config.toml
experts_per_token = 2
d_expert = 160
moe_layers = [1, 3, 5, 7]
n_empty_slots = 16
router_score = "softmax"
routed_scale = 6.32
balance_bias = true
init_std_router = 0.0342
norm_eps = 1e-06
beta1 = 0.95
max_grad_norm = 1.0
batch_tokens = [65536, 131072]
max_steps = 5203
dataset = "wikipedia_en"
Below are experts of layer 5 (counted from 0) of a mixture-of-experts language model. Rows are named router (the router's row for the expert), up (a neuron's input weights, with its number), down (a neuron's output weights, with its number) and show model dimensions 0-95. Each number is 128 + 32 x the weight over its row's rms, rounded and kept within 0 to 255.
Before each expert's rows: a language model's description of what the expert responds to. This comes from a sample of Wikipedia text that the model never trained on.

# expert 33
Description: Second piece of place and proper names, often right after a single initial capital or a Romance prefix: T-uc-son, B-ol-ivia, Saint, Fort.
router [ 97 202 147 136 171 146  88 151  69 122 176 202 160  98 115 117  72 126 136  95  87 147 158 121 150 125 145 119 109  94 151 109 102 140 177 148 122  85 122  92  89 115 158 163  96 186 159 104 141 180 136 144 147 134 141 150 149 160 146  58 102 134 119 154  92 116 159 126  97 109 168 164 142  96 155 108 140 128 178 165  95 119  92 167 119  90 138  45 115 121 122 134 112 138 123  78]
up0 [165 115 142 171 131 107  67 130 160 107 147 139 153 122 149 178 194 158 159 136 132  59 124 133 110 128 128  95 121 119 165 127 134 137 112 113 104 117 125 145  98  76 141 102 160 132 142  99  81 121 141 147 126 188 144 145 114 110 121  68  92 143 151 165 120 140 149 131 127 115 196 159 177 151  85  92 139  99 118 112 123 174 131 157  94 178 174 130 154 132 151  88 133 173 102 116]
down0 [ 94  54 122 106 102 115  97  70 115 133 133  94 115  96 164 107 144 137 107  90 173  64 149 198 115 196 170 116 184 159 141  82  98  88 110 124 141  76  81 126 135 108 147  86 125 167  78  60 116  94 112  88 158 162 148 158  45  98 140 158 113 187 159 138 170 154 109 112 162  83 154 116  93 158 100 147 104 143 136 146 119 131 138 107 166 113 160 101 104 119 142 161 113 102 119 142]

# expert 50
Description: Single initial letters S, R, D, G, L beginning names and titles, plus ra and se onsets, e.g. Raising, Traffic, Graffiti.
router [158 125 169 128  86 154 106 169  92 138 153 117 142 146  82 153 120  56 125 125  96 197 110  98 169 132 164 129  96 146  91 230 182 111 164 138 154 101 138 149 167 116  98 201 120 146 113 108 156 137 133 123 177 147 137 129 183 139 185  95 134 116  85 118 136 130 134 138 155 138 121 133 198 114 103  96 122 118 134 163 120 153 107 180 159 159 107  97 107 109 132  95 104 167 128  86]
up0 [158 145 143 117 166  96 124 178 117 141 102 131 109  66 103 136 114  90 156 142 125 136 126 109 105 118 123 128 150 164 145  70 177 146 125 149  97  97 156 149 125 134 164 100  49 139  71  95 139 178 145 133 162 185  86 130 111 156 178 189 130  96 110 154  95  64  91 162  97 104 178  84 118 157 108 155 126 138 132 147 150 121 146 137  99 183 106 151 129 138 161 142 132 187 115 141]
down0 [113 146 137 181 148 114  97 118 139  52  98 173  63 116 133 161  94 157 145  89 137 159 123 109 109  97 125 115  79 150 148 158 135  73 120 131 190  87 121 157 149 126 129 130 113 116 153 133 121 136 213 155 128  72 123 123  62  84 104  87 198 115 151 188 150 129  97 114  71  59 101 119 101 124  88 145 100 192 136 148 148 111 146 112 146 160 162 117 106 147 135  73 134  91 158 124]

# expert 13
Description: First digit of numbers, mostly 2 and 1, starting years (2020, 2017) and scores or stats in sports tables and career lists.
router [118 153 126 136 143 144 107 125 130 163 154 181 182 129  78 134 100  99 159 113 100 163 156 135 162 125 137 103  80  87 107 162 157 155 123 154 102 111 118 129  91  52 116 172 124 128 158 109 164 183  85 126 148 158 121 127 197 101 114 137 128 209  90 129  95 110 127 137 109 122 193 148 163  89 115  93 155 128 123 150  49 218 126 100 173 138 101 110 126 109 191 126 118 168  82 123]
up6 [ 70 124 180 132 126 151 106 132 119 112 124 131 138  11  88 108 128  88  99 193 136  88 193 144 169 108 126 122 151 125 146 144 167 136 126 181 166 147 125 121  83 170  71  94 194 164 118 124  93  89  70 126 216 128 135 136 149 147 137  91 118 113 107  60 127 193 118  98  70  88 208 124 139 100 134  89  84 130 149 116 180 133 119 148 129 154 142 176  69 152 135 167 171 132 115 124]
down6 [114 128 121 165 163  84 163 131 122 136 115 127 157 127 186 140  58 122  61 145  90 115  61 183  49 148 159  51  58 169 145 105 103  89 137  95  94 147 111 140 127 132  44 129 112  92 145 193 143  82 177 169 131  89 113 154 172 153 103 189  80 133 116 180 150 111 140  97 174 159  64  90 104 126 137 123  87 101 123 135  94 156 104 143 147 147 114 139 102 127 152 161  87  95 139  91]

# expert 44
Description: Word-opening fragments m, h, sh, b, often after hyphens or articles, e.g. masonry, marshes, half-mile, new-model.
router [139 102 118 172 110 158 117 137 139 136 153 166 136  65 118 181  47 139 165 157 107 169  90  87 155 142 180 173 151 113 134 105  85 177 119 140 121 117 142  91 104  97  83 189 134 148 171  75 142  96 115 113 199 156 152 119 142 103 163  95 116 190  52 124  78  97 175 149 135 128 120 132 142 121 129 132 165 142 119 170 118 136 104 151 165  95  87  88 147 108 128 105 102 161 108  86]
up4 [ 93 104 187  90 142 104 182 130 120 129  75 139 199 136 147 118  91 192  88 163 134 139 139 123 153 194 159 144 135 107  97 155 143 165 114  82 146 132 152 150 128 155 128 180 107 109 150 114  90 131 172 150 161 138 100 121 110  98 145 134 153 182  92  90 156  82 128 110 159  97 101 109 119  86 115 156  98 106  94 159 120 106 157 107 151 129 165 145 113  75 105 181  55  66  82  95]
down4 [ 95 154 133 116 112  99 106 157 106  78  93 150  77 144 132 125  79 129  96 140 154  94 120 160 133 126 153 172 153 127  72 142  98  68 148 112 131 121 168 141  67 163 126 152 140 137  84  64 100  83 170 164 113 101 111 151 174 169 131 135 136 125 141 148  90 190 127  69 101 118 111 155 117 141 139 158  86 110 155  96 108 141 141 129 107 148 126 133 189 168 117 147 123 124 134 149]

# expert 54
Description: Indefinite articles and possessive determiners before a noun phrase, often after verbs, such as took a, was a, his dream move, its.
router [111 143 159 121  74 187 158 137 139 152 105 151 169 161 103 125 129  90 138  86 107 120  73 127 167  96 105 151 137 129 123 179 138 135 133 194  90 192 142 129  98 120 187 105 157 121 111 128 149 149 154 103 144 140 177 167 160 121 175 121  87 152 121  45 116 110 133 106 187  83 199 105 165 130 122 131 136  37 159 164 151 132 150 133 167 120 119  96 157 136 119 137 146 117 130 126]
up5 [119 129 129 164  86 125 147 141 152 154 112 126 152  88 128 165 142 200 140  69 127 154 143 112 132 142 128 122 150 167  75 130 157 139  98  62 159  89 111 168 154 113 145 149 114 111 154 102  78 169 123  94 117 107  93  91 194 145 119 113 120 175 197 134 163 103  90 155 150 114 112 143 169 105  95 114 112 136  81 106  54 119  82 157 134  91 145 116 166 122  67 203 116  99 113 122]
down5 [156  68  91 148 136  82  95 165 104  94 145 123 122 128  96  95 143 175 124  79 139 123 100 133 139 170  96  95 141 173 114 121 132 144 139 112 179 155 103 171  86  59 110 132 139 118 156 106 112 123  94 130 181  90 122 120 146 140 121 128 109 148 169 134 114 158 125  78 132  76 144 102 137 114 110 113 172  74 111 128 100 139 100 121 139 173 118 124 168 103 154 172 103 107 108 156]